python train.py --n_layer=10 --d_model=160 --n_experts=64 --experts_per_token=2 --d_expert=96 --d_shared_expert=128 --activation="clamped_swiglu" --moe_layers=[1, 3, 5, 7, 9] --router_score="sigmoid" --normalize_top_k=true --routed_scale=1.0 --balance_loss=0.000252 --balance_bias=true --n_groups=4 --groups_per_token=3 --shared_expert_gate=true --init_std_router=0.0368 --lr_router=0.0023 --vocab_size=3089 --norm="rmsnorm" --norm_eps=1e-05 --tie_embeddings=true --optimizer="cautious_adamw" --lr=0.00179 --beta1=0.9 --beta2=0.95 --grad_clip=1.0 --batch_tokens=[131072, 262144, 393216] --seq_len=256 --train_tokens=759400000 --steps=3135 --dataset="wikipedia_en"
Below are experts of layer 3 (counted from 0) of a mixture-of-experts language model. Rows are named router (the router's row for the expert), gate (a neuron's input weights, with its number), up (a neuron's input weights, with its number) and show model dimensions 0-79. Each number is 50 + 15 x the weight over its row's rms, rounded and kept within 0 to 99.
Before each expert's rows: a language model's description of what the expert responds to. This comes from a sample of Wikipedia text that the model never trained on.

# expert 15
It responds to: Prepositions and particles. Prepositions and adverb particles after verbs or participles, such as with, on, out, over, per, into, against, and the ow of below.
router:50 12 80 40 44 50 49 70 55 73 11 66 72 47 50 43 53 26 45 42 61 46 72 71 51 59 45 54 42 34 66 22 22 25 35 60 20 37 45 47 62 33 57 61 33 69 47 34 60 48 36 47 74 83 60 20 51 59 40 23 61 79 62 41 71 25 39 38 50 27 55 46 57 41 66 31 42 50 48 68
gate0:61 41 60 55 56 81 64 56 63 67 35 78 44 37 55 40 44 57 45 52 75 56 28 57 60 32 57 69 83 41 51 44 18 46 74 54 61 61 59 40 78 47 46 53 47 40 27 65 46 39 40 35 29 46 72 66 53 57 55 45 50 73 40 25 38 39 43 45 66 65 31 56 62 75 31 56 35 36 54 34
up0:67 70 26 50 76 51 62 24 39 53 42 57 42 44 29 72 39 67 28 20 72 54 47 46 60 35 62 45 62 24 45 40 56 42 59 61 50 63 40 45 61 25 73 65 63 56 50 46 37 48 70 59 28 44 37 29 40 47 52 65 60 31 36 45 45 48 36 48 96 66 31 54 34 55 47 69 71 53 53 39
gate1:40 26 50 71 61 56 69 66 55 61 43 48 44 60 54 45 42 24 54 33 82 61 54 72 51 71 27 34 43 57 58 54 55 51 42 37 76 49 66 47 41 41 44 58 77 64 62 40 47 59 10 29 70 53 58 48 57 49 49 53 49 59 71 48 47 49 52 68 27 24 83 33 68 74 56 17 69 79 49 47
up1:46 37 27 45 55 70 11 69 67 64 61 62 40 38 70 51 51 76 41 41 60 47 13 51 47 48 37 26 54 37 36 12 51 62 23 61 44 76 56 65 48 39 49 47 59 34 31 45 39 32 65 28 46 60 60 54 18 62 61 56 70 68 16 60 35 50 54 70 52 46 26 49 46 25 25 43 46 53 69 39
gate2:66 49 57 47 57 43 48 51 63 42 38 49 44 73 25 44 51 38 32 54 52 39 48 53 37 64 57 46 62 57 69 18 48 01 59 06 60 60 31 55 83 46 62 61 36 63 62 11 59 70 50 40 64 63 43 28 73 20 20 48 24 63 28 63 53 31 30 51 72 57 69 36 62 55 62 47 57 57 58 62
up2:38 48 57 63 59 48 66 71 39 57 26 36 60 94 51 48 57 37 58 77 45 34 82 48 69 84 37 69 49 52 74 47 39 46 57 61 39 36 45 65 51 37 40 64 23 49 26 63 36 39 25 45 54 42 58 29 72 46 69 59 40 60 38 50 57 54 53 50 68 68 55 71 83 53 37 65 61 69 93 70
gate3:58 29 78 56 55 51 67 60 60 42 39 47 71 45 31 39 61 30 52 26 39 54 55 50 03 63 50 43 43 51 41 60 60 39 61 54 18 45 37 66 52 50 55 62 55 61 41 53 43 59 77 63 31 56 35 64 43 32 48 66 53 74 17 54 78 50 35 44 55 46 52 24 51 44 65 36 45 26 62 85
up3:47 37 39 46 58 43 78 50 73 50 52 55 41 47 27 16 73 40 53 41 61 68 40 23 35 59 51 47 55 55 68 30 52 51 27 11 35 43 44 56 33 43 38 54 40 52 70 78 45 55 65 48 39 61 49 58 54 15 35 43 55 56 14 62 76 44 56 53 57 48 49 34 47 42 49 32 62 31 35 32
gate4:46 42 70 39 22 38 59 78 76 51 45 27 45 55 52 47 82 31 42 35 06 50 26 53 57 50 46 40 42 60 78 54 29 57 58 65 18 58 65 31 45 32 48 75 36 31 36 42 35 44 63 43 62 62 42 54 46 33 65 52 38 51 29 51 58 64 39 50 29 47 55 43 99 56 57 37 52 33 67 76
up4:64 32 69 52 25 31 84 58 72 46 41 43 64 59 81 31 64 34 66 41 19 64 32 68 49 44 39 59 22 52 54 50 19 45 50 43 25 34 67 43 55 48 24 58 40 22 47 59 60 47 46 74 43 65 32 32 39 55 56 48 28 59 39 42 55 44 27 53 64 48 67 63 74 63 43 31 54 49 29 52
gate5:61 56 67 44 44 41 50 72 47 49 37 33 34 72 28 49 41 58 53 42 10 40 66 51 50 52 39 47 51 43 43 57 73 40 47 70 16 70 55 22 66 57 61 61 60 49 27 09 55 50 82 49 46 35 57 59 46 64 42 66 60 41 36 56 67 27 68 59 52 49 22 45 26 28 74 35 66 62 42 40
up5:67 39 47 41 37 41 22 43 52 83 61 44 40 61 45 64 44 33 48 64 47 79 79 45 50 57 43 37 44 46 28 54 45 59 37 67 42 63 45 42 60 33 59 53 47 42 38 57 71 45 25 56 49 51 47 53 41 40 39 50 55 72 41 42 60 62 32 37 52 41 38 37 51 35 59 60 38 41 43 49
gate6:43 57 51 49 17 37 67 57 36 45 22 62 61 35 78 65 50 32 24 19 86 40 48 78 60 63 61 60 30 43 49 48 54 74 50 48 24 67 66 88 44 32 55 70 51 49 71 26 60 31 52 40 53 67 56 66 27 42 68 43 48 46 49 54 68 11 58 54 40 43 42 55 56 31 46 39 58 40 42 30
up6:46 30 64 67 44 55 27 65 73 53 35 51 32 69 36 39 71 45 33 39 56 41 57 67 54 64 80 34 73 57 42 53 49 46 63 55 25 56 63 72 17 68 40 28 24 67 46 23 51 56 58 49 46 72 54 66 59 46 80 52 78 41 47 77 45 61 55 54 36 37 45 58 32 35 31 47 69 61 51 44
gate7:86 64 35 45 36 55 33 85 91 38 64 57 64 35 49 65 56 36 55 49 40 23 46 62 67 25 38 59 50 68 70 43 44 33 53 50 35 63 41 39 55 62 55 46 53 64 37 48 65 52 24 53 68 36 73 28 68 56 39 28 61 45 71 42 63 52 21 46 59 56 31 88 59 55 66 48 25 85 44 86
up7:60 18 57 55 57 47 27 65 64 68 35 60 60 44 35 45 72 44 51 62 26 33 74 59 58 43 60 62 50 59 41 52 54 17 36 48 40 57 64 41 42 53 39 66 40 29 40 33 41 59 27 66 47 36 65 26 49 46 61 64 48 33 71 14 66 20 41 53 59 56 38 48 68 32 62 50 45 64 62 68
gate8:60 53 49 45 52 57 47 36 56 45 60 74 70 65 61 57 46 32 38 58 16 69 71 66 55 49 35 44 49 41 45 57 58 40 35 42 47 44 43 53 40 29 58 68 51 65 21 49 56 54 82 82 37 52 44 32 58 55 41 22 51 62 17 79 47 60 11 30 65 67 55 24 60 47 49 49 61 35 39 44
up8:41 48 60 49 51 77 41 46 72 49 03 50 82 58 63 36 38 82 54 42 54 61 45 40 35 71 61 71 45 46 56 39 43 40 86 25 57 59 53 80 44 15 31 48 61 52 40 48 45 34 55 66 47 35 51 61 43 29 38 65 59 70 46 53 26 46 30 21 24 44 75 39 71 56 41 48 47 25 53 63
gate9:67 38 32 34 55 58 61 60 45 47 47 32 52 59 55 82 54 27 54 64 57 46 68 56 34 42 55 46 41 01 76 49 55 71 35 81 19 78 49 43 71 41 37 61 83 37 48 75 39 47 13 58 50 32 66 58 56 49 58 28 67 58 54 45 75 39 49 55 35 33 71 36 57 70 24 60 53 33 51 80
up9:69 48 61 57 57 78 47 34 60 57 47 49 49 51 61 37 34 55 53 43 60 58 78 74 47 53 50 61 25 41 41 55 63 61 52 12 47 59 65 45 28 49 44 48 48 54 33 44 50 57 42 51 36 56 56 40 20 53 37 37 32 58 59 43 80 35 39 31 32 55 83 44 49 38 38 47 64 44 55 59
gate10:43 45 53 24 21 26 49 37 46 65 33 48 41 49 68 53 42 48 48 43 32 26 29 56 34 20 46 40 38 35 69 49 55 53 54 43 67 50 64 50 56 08 60 82 39 48 49 52 60 46 62 38 80 47 44 78 49 52 72 45 60 34 50 78 53 39 61 57 47 25 52 39 46 53 20 09 40 76 44 35
up10:33 56 66 40 06 32 48 50 55 72 23 49 61 22 66 44 28 65 62 41 53 44 25 69 35 52 62 52 30 47 81 49 75 63 65 55 41 83 58 48 47 11 46 66 57 47 29 47 36 41 31 55 56 71 42 37 53 49 72 38 54 65 69 60 48 40 33 24 56 46 37 59 06 64 38 57 50 51 37 62
gate11:75 52 49 71 69 58 57 74 65 39 66 73 60 57 69 72 46 55 51 52 72 49 50 75 18 55 26 55 60 34 43 47 55 51 58 50 42 14 30 61 32 32 57 32 43 55 39 31 21 52 66 40 61 39 44 32 32 43 33 60 67 76 57 48 19 71 28 70 52 50 76 37 45 52 52 39 58 28 50 57
up11:34 43 38 77 58 43 63 51 69 36 84 47 79 47 31 47 60 15 26 45 46 32 70 47 40 37 43 34 62 43 21 44 43 53 47 74 34 42 43 39 41 53 49 66 33 53 59 50 15 41 53 41 49 61 53 19 54 59 46 50 67 58 45 60 42 46 63 73 67 83 57 59 46 52 28 57 54 38 47 47
gate12:70 67 43 53 16 52 23 28 32 42 47 40 41 63 53 35 84 47 19 56 54 34 34 76 48 40 50 73 44 56 61 49 45 35 30 47 47 30 49 59 70 50 48 51 36 74 59 43 70 47 60 55 54 48 57 36 48 62 48 17 63 78 57 36 55 38 38 33 26 32 72 74 59 75 67 56 46 43 53 28
up12:59 61 29 38 48 42 35 38 59 50 51 72 18 44 62 70 61 71 37 54 59 25 86 43 48 37 61 49 54 45 53 43 34 39 48 58 64 24 25 68 74 60 77 44 47 35 29 54 39 34 32 40 46 65 36 44 45 59 58 29 56 16 31 33 51 30 73 31 41 37 56 56 29 40 63 35 43 38 68 33
gate13:61 22 49 48 48 73 27 82 56 31 27 32 63 42 35 54 60 20 56 73 47 52 60 56 54 46 36 60 34 56 59 61 46 66 67 51 41 26 42 40 56 31 39 65 47 79 71 65 51 45 52 26 45 27 77 37 52 39 45 43 33 56 80 53 34 35 48 63 52 39 54 49 41 62 48 48 53 35 44 63
up13:69 63 44 42 58 48 51 53 66 36 66 41 49 25 69 45 43 44 60 57 61 68 50 49 72 66 52 55 43 64 59 60 01 49 23 58 26 51 34 62 55 63 52 55 49 48 26 32 54 46 56 34 34 61 61 65 27 44 28 44 39 38 39 69 63 29 36 45 56 65 36 36 73 50 45 38 17 30 51 52
gate14:72 44 31 61 35 36 46 64 65 45 49 63 47 54 46 75 58 51 57 44 46 22 65 75 27 42 39 52 33 23 42 25 52 56 59 64 40 81 67 66 56 35 45 48 38 46 43 63 48 35 15 48 80 99 65 48 67 39 52 52 21 64 18 31 37 43 55 18 51 48 63 45 46 74 41 68 45 70 51 80
up14:63 28 44 53 53 41 72 77 30 68 36 41 49 74 50 48 45 75 50 39 31 54 59 42 23 38 23 71 34 40 32 66 42 62 47 35 51 63 71 83 65 24 55 73 44 48 80 47 56 39 57 51 61 42 52 51 43 34 68 51 35 76 69 64 76 37 52 61 67 49 53 35 36 58 28 45 54 46 43 38
gate15:55 29 56 41 27 51 45 60 34 62 59 76 01 53 45 45 75 38 50 50 58 64 84 45 35 68 19 46 36 59 52 44 51 48 61 27 43 44 64 63 33 60 71 45 50 07 49 40 63 42 36 44 65 66 51 52 29 34 31 44 52 49 44 50 57 31 54 38 35 22 49 60 70 24 13 52 64 53 50 30
up15:53 27 58 54 55 71 49 55 38 49 34 58 40 58 62 58 50 70 47 47 69 59 81 57 49 68 32 74 28 41 63 55 48 45 39 29 41 37 53 43 28 57 79 40 59 20 48 47 40 35 48 60 75 55 51 59 50 35 48 54 51 50 50 63 49 49 35 40 41 10 59 57 62 39 49 51 53 49 60 41
gate16:50 71 31 28 40 48 72 43 62 53 46 53 54 46 64 53 56 41 24 49 50 27 60 52 41 37 54 72 34 55 46 49 17 52 63 11 65 57 23 74 70 27 61 56 64 44 39 41 41 20 59 41 72 50 55 58 46 55 53 59 54 34 63 25 51 40 43 70 25 35 38 57 64 60 67 49 20 70 30 62
up16:63 70 31 11 29 59 58 62 56 49 39 74 56 51 29 51 38 53 37 75 44 59 47 61 33 63 64 71 51 65 48 47 46 53 59 23 27 57 26 39 54 13 46 39 63 29 43 21 42 35 50 57 89 78 44 52 57 37 68 63 49 41 58 97 35 25 40 26 52 39 35 47 53 48 45 61 46 76 53 66
gate17:53 80 46 50 68 30 53 41 64 58 47 76 45 43 80 52 60 97 46 52 31 68 66 61 60 22 50 67 46 50 63 43 49 48 39 38 44 44 65 74 68 34 49 43 63 50 58 41 45 32 56 52 53 61 50 60 71 81 44 45 37 52 48 61 58 03 56 29 49 49 48 54 67 51 60 40 11 43 39 24
up17:57 36 59 62 21 51 66 35 76 47 73 43 30 52 39 37 32 46 39 78 51 27 82 51 62 72 50 51 56 43 50 32 43 52 38 38 35 54 48 60 24 40 60 55 35 71 37 45 49 50 66 42 12 65 48 45 04 48 34 57 49 95 58 47 59 54 74 82 38 41 48 49 62 49 18 43 59 36 70 47
gate18:70 42 59 49 42 63 31 31 79 45 28 86 23 66 37 60 42 54 33 52 57 64 59 39 65 47 20 55 59 52 56 49 43 47 24 60 70 22 47 61 65 42 66 74 41 31 36 39 31 48 59 40 53 65 50 43 48 51 53 46 39 59 67 72 79 34 50 36 52 63 68 59 61 72 31 66 55 53 33 78
up18:42 55 37 41 80 52 21 46 38 73 51 74 42 30 43 37 46 49 58 63 63 28 44 77 49 27 57 68 68 58 32 70 38 62 38 57 70 64 50 49 55 55 54 39 42 54 23 59 56 48 39 72 48 66 34 37 89 54 22 66 58 67 48 43 76 55 60 56 60 72 62 36 48 62 55 49 09 49 78 58
gate19:55 61 76 51 69 64 49 42 39 50 53 42 64 27 62 48 70 57 62 29 69 48 38 65 56 31 70 55 58 56 55 28 27 50 30 33 48 65 48 48 78 73 32 50 45 41 45 45 34 58 59 59 45 73 40 76 42 59 54 50 46 99 61 69 54 57 66 65 49 72 55 54 69 39 53 40 46 57 49 33
up19:78 61 65 54 70 62 68 47 60 48 24 63 38 66 52 53 48 65 75 45 66 87 80 56 39 74 50 38 68 52 32 66 43 47 29 53 25 51 60 72 39 49 57 57 35 32 57 45 45 45 76 42 53 62 37 51 61 25 41 52 59 21 83 24 54 19 41 27 36 47 75 69 74 47 56 50 50 68 34 31
gate20:49 28 63 55 43 48 49 72 46 38 39 43 56 56 30 17 52 55 39 73 56 74 41 25 11 50 59 51 49 55 68 31 31 58 53 48 29 55 57 74 45 40 43 66 28 36 42 24 45 53 53 47 44 49 79 52 37 52 25 23 47 54 63 52 65 11 78 58 51 84 47 68 53 25 33 48 34 49 52 70
up20:42 03 52 60 58 44 55 78 44 43 38 52 54 49 51 31 51 37 61 77 50 49 23 29 46 44 77 65 71 48 71 42 42 64 20 53 33 71 52 57 38 48 42 58 32 43 36 48 51 61 50 30 51 44 62 50 47 60 45 32 45 58 48 64 55 11 68 77 72 56 61 51 42 40 56 01 30 38 54 79
gate21:44 41 48 38 28 72 81 53 59 31 37 80 55 19 52 52 56 59 72 33 44 42 37 70 30 63 52 31 42 25 62 37 25 50 70 48 50 83 48 57 32 50 42 60 74 43 56 48 75 44 33 42 56 62 82 46 73 54 31 38 45 51 30 55 48 36 51 30 73 60 66 61 57 47 51 76 54 61 46 40
up21:25 61 51 36 43 37 46 64 56 31 49 37 58 74 48 17 61 62 54 55 62 70 55 74 30 49 36 40 33 41 25 57 55 53 48 43 61 46 67 50 36 60 55 88 33 64 49 74 89 52 58 38 43 44 40 71 48 57 44 64 61 54 28 32 66 37 49 51 42 53 63 51 47 35 55 44 44 38 50 37
gate22:49 49 51 39 51 68 33 66 38 53 67 49 49 49 38 72 67 73 29 59 59 58 72 40 37 16 44 62 44 45 54 73 53 36 41 48 47 25 35 78 69 61 80 46 86 43 36 07 56 64 55 51 57 56 28 22 50 41 48 44 61 64 56 46 69 44 45 42 66 34 47 43 64 53 27 66 35 52 72 21
up22:39 31 51 43 54 34 49 58 17 47 59 25 66 57 38 57 46 57 59 40 70 23 42 39 47 79 34 53 25 52 51 67 71 50 50 57 33 44 52 46 41 37 51 65 56 61 29 31 36 30 52 49 76 32 46 62 18 47 44 59 47 53 44 16 57 35 42 53 42 42 46 51 62 40 63 47 40 75 59 47
gate23:48 27 54 63 51 68 51 64 46 68 50 53 43 58 68 48 66 48 55 32 63 32 59 63 36 28 47 72 37 50 59 47 50 78 56 79 56 55 34 32 25 53 53 39 38 39 79 56 50 52 17 22 65 64 79 67 46 40 55 34 59 38 65 63 56 46 76 24 19 58 23 60 75 39 58 48 62 23 51 52
up23:20 51 31 66 51 68 29 46 30 69 66 43 42 31 41 65 82 55 48 52 59 29 51 36 29 63 57 47 32 52 50 38 57 66 69 73 74 27 36 52 28 47 68 32 16 54 49 59 62 47 38 45 56 40 56 57 29 47 57 60 37 37 52 49 42 32 55 43 26 31 63 65 26 59 36 51 62 48 46 35
gate24:51 44 57 40 45 20 57 80 58 35 49 35 22 71 73 33 41 39 50 48 58 58 49 51 65 59 47 55 45 70 61 26 58 16 41 15 22 40 34 42 53 42 44 38 45 67 50 24 63 48 65 55 65 72 46 50 72 58 31 53 39 52 58 58 66 37 79 41 38 19 29 29 45 70 71 49 26 34 39 38
up24:55 25 43 46 53 92 42 49 72 31 61 63 39 64 67 46 51 36 39 55 48 68 60 66 48 57 63 59 50 74 73 57 38 38 20 52 57 19 47 45 24 53 58 49 62 78 41 46 62 50 50 66 83 58 50 35 57 47 04 58 38 42 31 26 60 32 14 33 33 43 49 55 44 80 43 65 51 56 45 44
gate25:55 56 28 43 69 67 76 67 50 57 32 93 63 75 61 64 79 48 40 49 41 64 60 39 49 11 43 39 46 45 75 44 39 47 61 27 34 42 43 32 69 39 42 63 55 25 52 54 54 31 70 68 41 32 58 45 58 67 46 54 57 57 64 52 54 13 26 61 54 52 40 56 64 60 35 56 55 66 34 24
up25:71 57 33 16 53 36 29 60 43 48 41 57 60 59 68 50 44 50 45 64 43 49 75 70 69 38 41 51 48 84 83 46 25 40 53 32 46 67 61 27 44 45 61 46 35 40 49 74 57 61 79 72 51 44 53 67 66 65 21 24 46 61 63 18 55 40 72 60 57 62 65 42 60 60 57 54 58 56 67 57
gate26:39 50 47 30 33 28 26 60 33 73 37 68 44 37 57 36 41 63 30 82 53 60 55 60 51 51 67 51 60 65 48 54 57 49 62 49 40 42 60 62 55 48 52 53 58 50 55 24 51 59 68 92 65 16 47 36 51 50 28 52 48 54 52 76 59 69 65 50 69 43 64 58 92 42 42 11 39 35 70 46
up26:52 54 86 55 51 27 78 63 36 59 28 61 68 30 48 50 38 47 34 50 54 68 18 27 51 28 59 56 50 54 43 29 45 25 54 34 58 51 72 63 56 55 67 75 62 80 40 25 51 40 58 46 56 46 66 57 23 60 20 54 62 52 19 44 51 38 37 65 76 41 37 72 63 48 40 54 36 67 48 38
gate27:46 56 37 45 65 38 41 51 49 40 57 47 53 25 43 52 75 17 20 59 52 64 83 37 43 55 51 52 50 42 60 21 28 29 50 59 44 26 57 36 80 29 41 60 30 78 55 49 22 62 48 56 71 76 33 62 70 25 21 42 33 67 70 46 56 60 64 52 36 44 51 52 70 46 58 34 56 29 45 47
up27:36 48 24 52 61 47 46 40 37 70 33 76 48 07 39 63 60 36 39 64 54 49 45 58 49 42 56 44 49 36 48 50 46 38 51 77 34 45 44 19 82 69 32 41 28 68 52 38 22 59 68 56 78 45 21 27 76 39 48 65 64 57 53 71 44 60 60 54 33 48 47 58 42 43 38 42 67 54 54 55
gate28:22 19 71 51 59 51 68 60 31 61 51 45 31 39 63 47 42 41 43 37 53 36 32 47 41 42 61 38 69 35 54 37 22 44 57 26 36 43 45 63 56 32 62 68 35 52 49 32 44 40 48 52 69 67 53 24 33 28 46 63 47 34 32 56 63 42 65 39 38 62 33 27 57 62 54 62 46 56 37 55
up28:27 47 67 60 49 57 22 46 62 67 27 68 63 27 54 56 67 27 74 55 55 76 48 41 50 52 55 65 64 50 50 22 41 66 36 25 32 45 71 63 44 43 39 38 35 44 71 26 77 56 33 57 74 75 46 59 58 51 23 72 34 48 69 50 35 35 59 55 37 60 50 57 47 47 33 57 62 48 48 81
gate29:38 45 66 45 68 29 52 57 53 58 37 38 63 56 49 52 46 34 35 46 44 57 38 48 30 52 34 40 75 63 96 53 51 52 52 28 15 67 56 37 81 36 50 45 26 41 29 27 70 28 55 47 58 45 45 61 66 45 40 69 57 45 55 43 53 34 63 59 68 25 50 57 60 39 54 58 43 54 57 60
up29:64 41 37 39 29 51 58 99 10 79 34 54 28 72 48 37 38 49 20 56 25 38 42 60 44 37 68 62 74 73 49 68 34 24 56 46 71 52 55 56 26 41 54 73 72 48 67 44 50 51 58 51 60 39 71 54 26 25 47 57 68 48 85 45 47 34 61 77 24 45 50 40 43 34 35 75 56 40 71 76
gate30:52 52 49 60 34 47 67 35 56 28 27 61 39 47 60 41 69 34 54 45 54 37 45 60 53 55 41 53 30 31 56 34 38 58 54 49 19 69 37 46 30 19 56 59 38 43 54 43 71 37 47 33 68 46 54 75 50 76 46 46 35 56 37 48 45 20 63 35 64 44 42 55 46 23 64 45 61 41 49 43
up30:85 69 54 45 09 55 63 59 61 48 40 48 45 53 29 45 35 46 49 65 33 44 53 60 55 89 50 65 43 23 62 65 49 55 57 61 37 45 36 45 31 43 52 33 46 52 21 45 63 69 54 42 51 68 57 62 39 36 27 34 32 48 65 58 51 49 19 46 56 30 89 35 46 25 48 68 32 62 66 53
gate31:54 28 64 47 26 33 49 48 34 71 49 29 50 61 42 35 55 13 47 58 21 37 76 42 56 72 44 46 43 46 65 28 59 34 22 55 64 55 45 55 39 39 40 39 77 48 43 56 76 44 12 59 81 61 66 17 53 53 46 51 71 75 31 58 66 37 50 33 33 44 62 31 41 46 62 44 70 69 67 92
up31:51 49 23 41 30 85 64 39 54 51 27 40 52 70 30 38 91 42 58 57 27 42 56 50 43 31 53 54 43 34 86 49 37 56 02 72 51 56 65 47 42 62 47 40 75 67 50 57 72 66 33 41 62 76 67 14 45 64 57 56 48 65 31 94 54 29 40 47 56 58 45 48 68 77 48 20 54 61 49 62
gate32:67 48 22 58 50 52 57 50 68 57 44 72 54 77 63 33 57 44 45 50 52 69 39 57 75 74 55 51 61 50 39 63 21 61 30 62 62 26 78 64 52 39 70 51 45 38 27 75 31 54 56 44 49 54 59 75 29 16 21 37 42 65 39 57 46 36 37 60 38 54 44 51 65 58 77 18 31 33 54 37
up32:41 32 60 51 73 62 27 58 40 60 48 67 76 51 61 29 54 53 36 71 49 63 48 72 58 74 58 65 49 49 33 57 56 57 35 51 54 35 44 64 61 47 57 35 65 66 51 55 39 49 26 82 45 59 67 96 59 36 47 37 45 52 56 49 55 67 75 79 42 59 60 46 67 38 54 79 50 68 42 78
gate33:56 48 65 62 57 50 32 33 62 61 47 57 64 60 47 43 51 53 76 40 36 47 70 59 48 05 53 42 54 24 36 63 72 27 55 49 44 29 57 36 67 42 25 77 37 54 63 30 57 39 64 37 46 49 49 70 30 41 51 45 43 60 50 74 56 33 35 57 46 79 57 43 50 46 02 31 43 62 59 23
up33:33 37 22 70 53 45 58 69 66 44 68 89 49 55 56 43 61 56 51 37 48 38 37 37 34 60 50 42 74 35 49 19 40 54 66 36 58 42 28 66 68 49 25 79 25 51 56 40 29 44 56 40 60 58 52 31 30 68 73 65 69 77 60 65 58 20 41 63 56 49 55 54 44 43 23 45 54 41 65 50
gate34:52 59 75 48 60 65 38 65 63 51 47 29 44 58 60 59 64 28 21 41 22 60 47 63 39 48 45 37 71 52 67 29 62 37 69 58 57 28 57 43 61 58 25 70 46 47 67 52 45 51 23 61 60 59 60 52 53 60 56 44 65 18 60 45 42 45 31 52 82 47 73 27 39 25 28 12 47 63 42 55
up34:15 41 78 34 54 92 27 56 56 60 27 63 39 49 50 50 72 67 53 67 43 60 72 60 42 65 62 55 27 49 41 60 66 43 55 43 43 19 37 58 50 59 48 45 31 36 62 48 67 35 50 35 47 63 47 39 54 57 44 92 52 77 45 66 47 42 36 38 54 48 40 39 64 22 29 30 71 47 42 64
gate35:53 55 64 31 46 48 68 73 43 38 28 53 64 52 53 40 59 63 76 42 56 52 41 46 47 52 55 79 32 36 47 48 91 34 74 47 76 49 34 37 68 60 68 33 64 56 88 49 63 51 69 81 66 75 51 57 68 68 64 47 44 58 61 50 58 28 57 44 61 28 63 38 78 50 68 53 55 69 38 56
up35:35 72 64 51 91 35 37 46 46 60 43 44 44 16 47 37 69 58 68 25 42 73 14 29 28 26 28 39 59 37 38 79 50 44 41 43 29 62 58 41 62 35 66 49 44 37 50 69 50 46 54 25 47 57 42 50 59 48 53 36 63 61 26 49 67 51 77 20 52 44 38 54 23 39 49 35 20 47 49 48
gate36:58 46 48 49 29 72 40 36 42 63 47 37 40 80 43 54 48 27 50 42 42 59 56 76 58 35 29 52 45 50 46 26 20 71 29 53 34 25 46 33 53 45 75 51 51 37 32 43 65 39 33 71 79 67 71 50 58 43 66 55 28 44 42 46 56 28 37 67 51 64 64 39 31 51 63 72 42 58 37 19
up36:51 75 85 61 86 21 37 36 11 51 54 00 46 43 31 25 44 44 34 35 50 65 49 42 32 50 59 43 71 70 48 61 49 51 48 45 40 37 76 62 61 53 64 56 39 52 47 41 41 37 67 59 47 55 30 49 13 16 46 68 50 43 42 57 71 25 56 53 50 52 44 47 58 13 58 48 33 30 66 65
gate37:47 51 50 38 08 48 51 68 56 36 42 55 53 71 61 58 52 54 37 48 65 46 59 63 32 39 29 57 23 46 15 77 45 69 40 35 32 64 41 31 71 33 60 35 71 49 59 37 69 43 59 35 54 43 35 33 49 45 48 42 44 57 67 46 71 61 46 47 71 40 59 53 27 57 61 15 27 28 51 50
up37:42 47 29 45 64 31 80 48 56 28 57 69 53 54 69 63 99 46 56 43 34 53 28 72 54 23 49 27 59 43 53 42 64 60 05 48 55 79 48 52 50 43 53 45 44 68 77 62 52 32 47 60 77 58 28 55 57 68 56 38 52 73 49 66 61 37 59 70 61 33 41 47 38 37 56 26 39 57 50 55
gate38:41 67 50 49 45 36 51 77 34 50 34 37 37 62 27 43 39 88 52 37 64 51 77 73 59 29 50 34 66 47 50 47 63 58 50 31 39 47 53 64 17 54 89 36 65 45 50 54 32 53 53 55 36 41 52 53 39 36 41 12 66 82 28 69 50 37 53 27 69 34 48 63 36 29 65 15 49 59 59 31
up38:45 61 32 47 54 40 48 77 32 43 16 41 51 59 35 33 37 78 39 32 68 77 68 73 64 44 57 51 79 41 70 65 55 77 25 31 62 49 59 38 47 72 57 29 58 46 42 59 29 60 57 71 46 47 62 31 40 29 44 23 53 66 21 53 57 14 31 50 32 38 53 52 51 36 63 25 57 49 46 35
gate39:34 56 51 37 30 48 47 46 42 58 56 48 24 46 49 43 78 34 70 58 48 51 51 39 39 31 26 68 50 26 67 51 49 68 49 67 23 62 43 47 46 66 43 39 55 27 76 87 21 56 44 75 66 56 46 39 30 47 70 28 56 66 51 55 74 31 74 33 46 53 56 49 50 42 71 74 33 33 29 77
up39:54 65 61 26 57 27 32 67 30 38 40 64 59 10 45 39 56 45 61 49 32 45 20 51 50 57 56 52 56 58 38 61 32 21 75 81 71 64 59 76 41 43 39 71 53 26 79 58 36 60 62 36 68 75 55 28 49 65 75 43 70 42 44 51 41 53 54 55 15 63 11 42 68 62 56 43 80 54 49 52
gate40:42 54 61 43 41 22 46 66 52 24 31 62 55 46 47 68 43 42 51 31 50 52 41 56 29 21 53 32 41 51 60 54 36 60 47 42 30 63 41 44 71 70 80 42 68 56 45 48 72 61 47 52 45 35 70 61 16 41 24 47 56 61 25 56 58 38 34 51 45 52 44 53 42 36 55 45 23 59 31 29
up40:60 56 73 37 41 48 53 50 66 52 55 60 50 69 56 77 51 35 32 32 43 37 74 66 21 38 43 72 34 56 70 58 45 48 61 52 21 82 62 52 49 45 46 60 47 72 32 10 60 36 45 53 59 52 70 28 17 30 49 49 46 64 36 54 59 09 21 61 60 30 30 66 64 40 32 45 54 68 49 47
gate41:34 43 47 40 52 66 41 22 40 40 42 69 61 65 69 43 25 23 23 49 53 57 44 59 48 62 73 49 29 54 82 46 40 57 31 59 64 44 56 51 34 28 60 51 50 54 30 64 36 60 59 80 60 50 55 42 45 65 24 81 44 41 36 55 74 05 40 39 25 51 68 82 64 43 55 52 33 66 79 52
up41:56 62 40 42 31 68 62 52 69 28 66 47 56 43 35 39 62 44 51 50 40 71 15 48 26 54 40 55 48 52 67 58 48 45 49 57 49 65 43 77 25 58 35 58 37 57 38 55 38 63 61 62 12 96 37 34 35 53 46 54 43 56 66 91 32 38 60 45 50 36 42 40 46 42 43 28 77 29 38 34
gate42:44 47 54 51 54 38 74 62 51 58 64 52 19 31 61 49 79 59 37 46 51 61 45 40 31 36 70 46 71 57 63 37 58 44 44 48 19 22 48 73 55 49 67 62 39 30 39 66 62 43 40 82 64 62 72 51 59 42 31 40 35 48 46 71 83 27 49 24 38 53 58 74 53 46 45 17 41 52 52 29
up42:18 32 54 39 55 71 82 64 48 44 49 39 31 58 54 22 36 23 64 33 62 63 37 57 45 60 50 63 43 42 50 54 53 52 13 57 54 46 48 42 24 38 58 43 45 49 66 40 63 51 48 61 32 54 52 68 39 54 31 53 28 55 55 62 69 61 39 50 45 69 42 53 53 40 49 41 78 29 64 60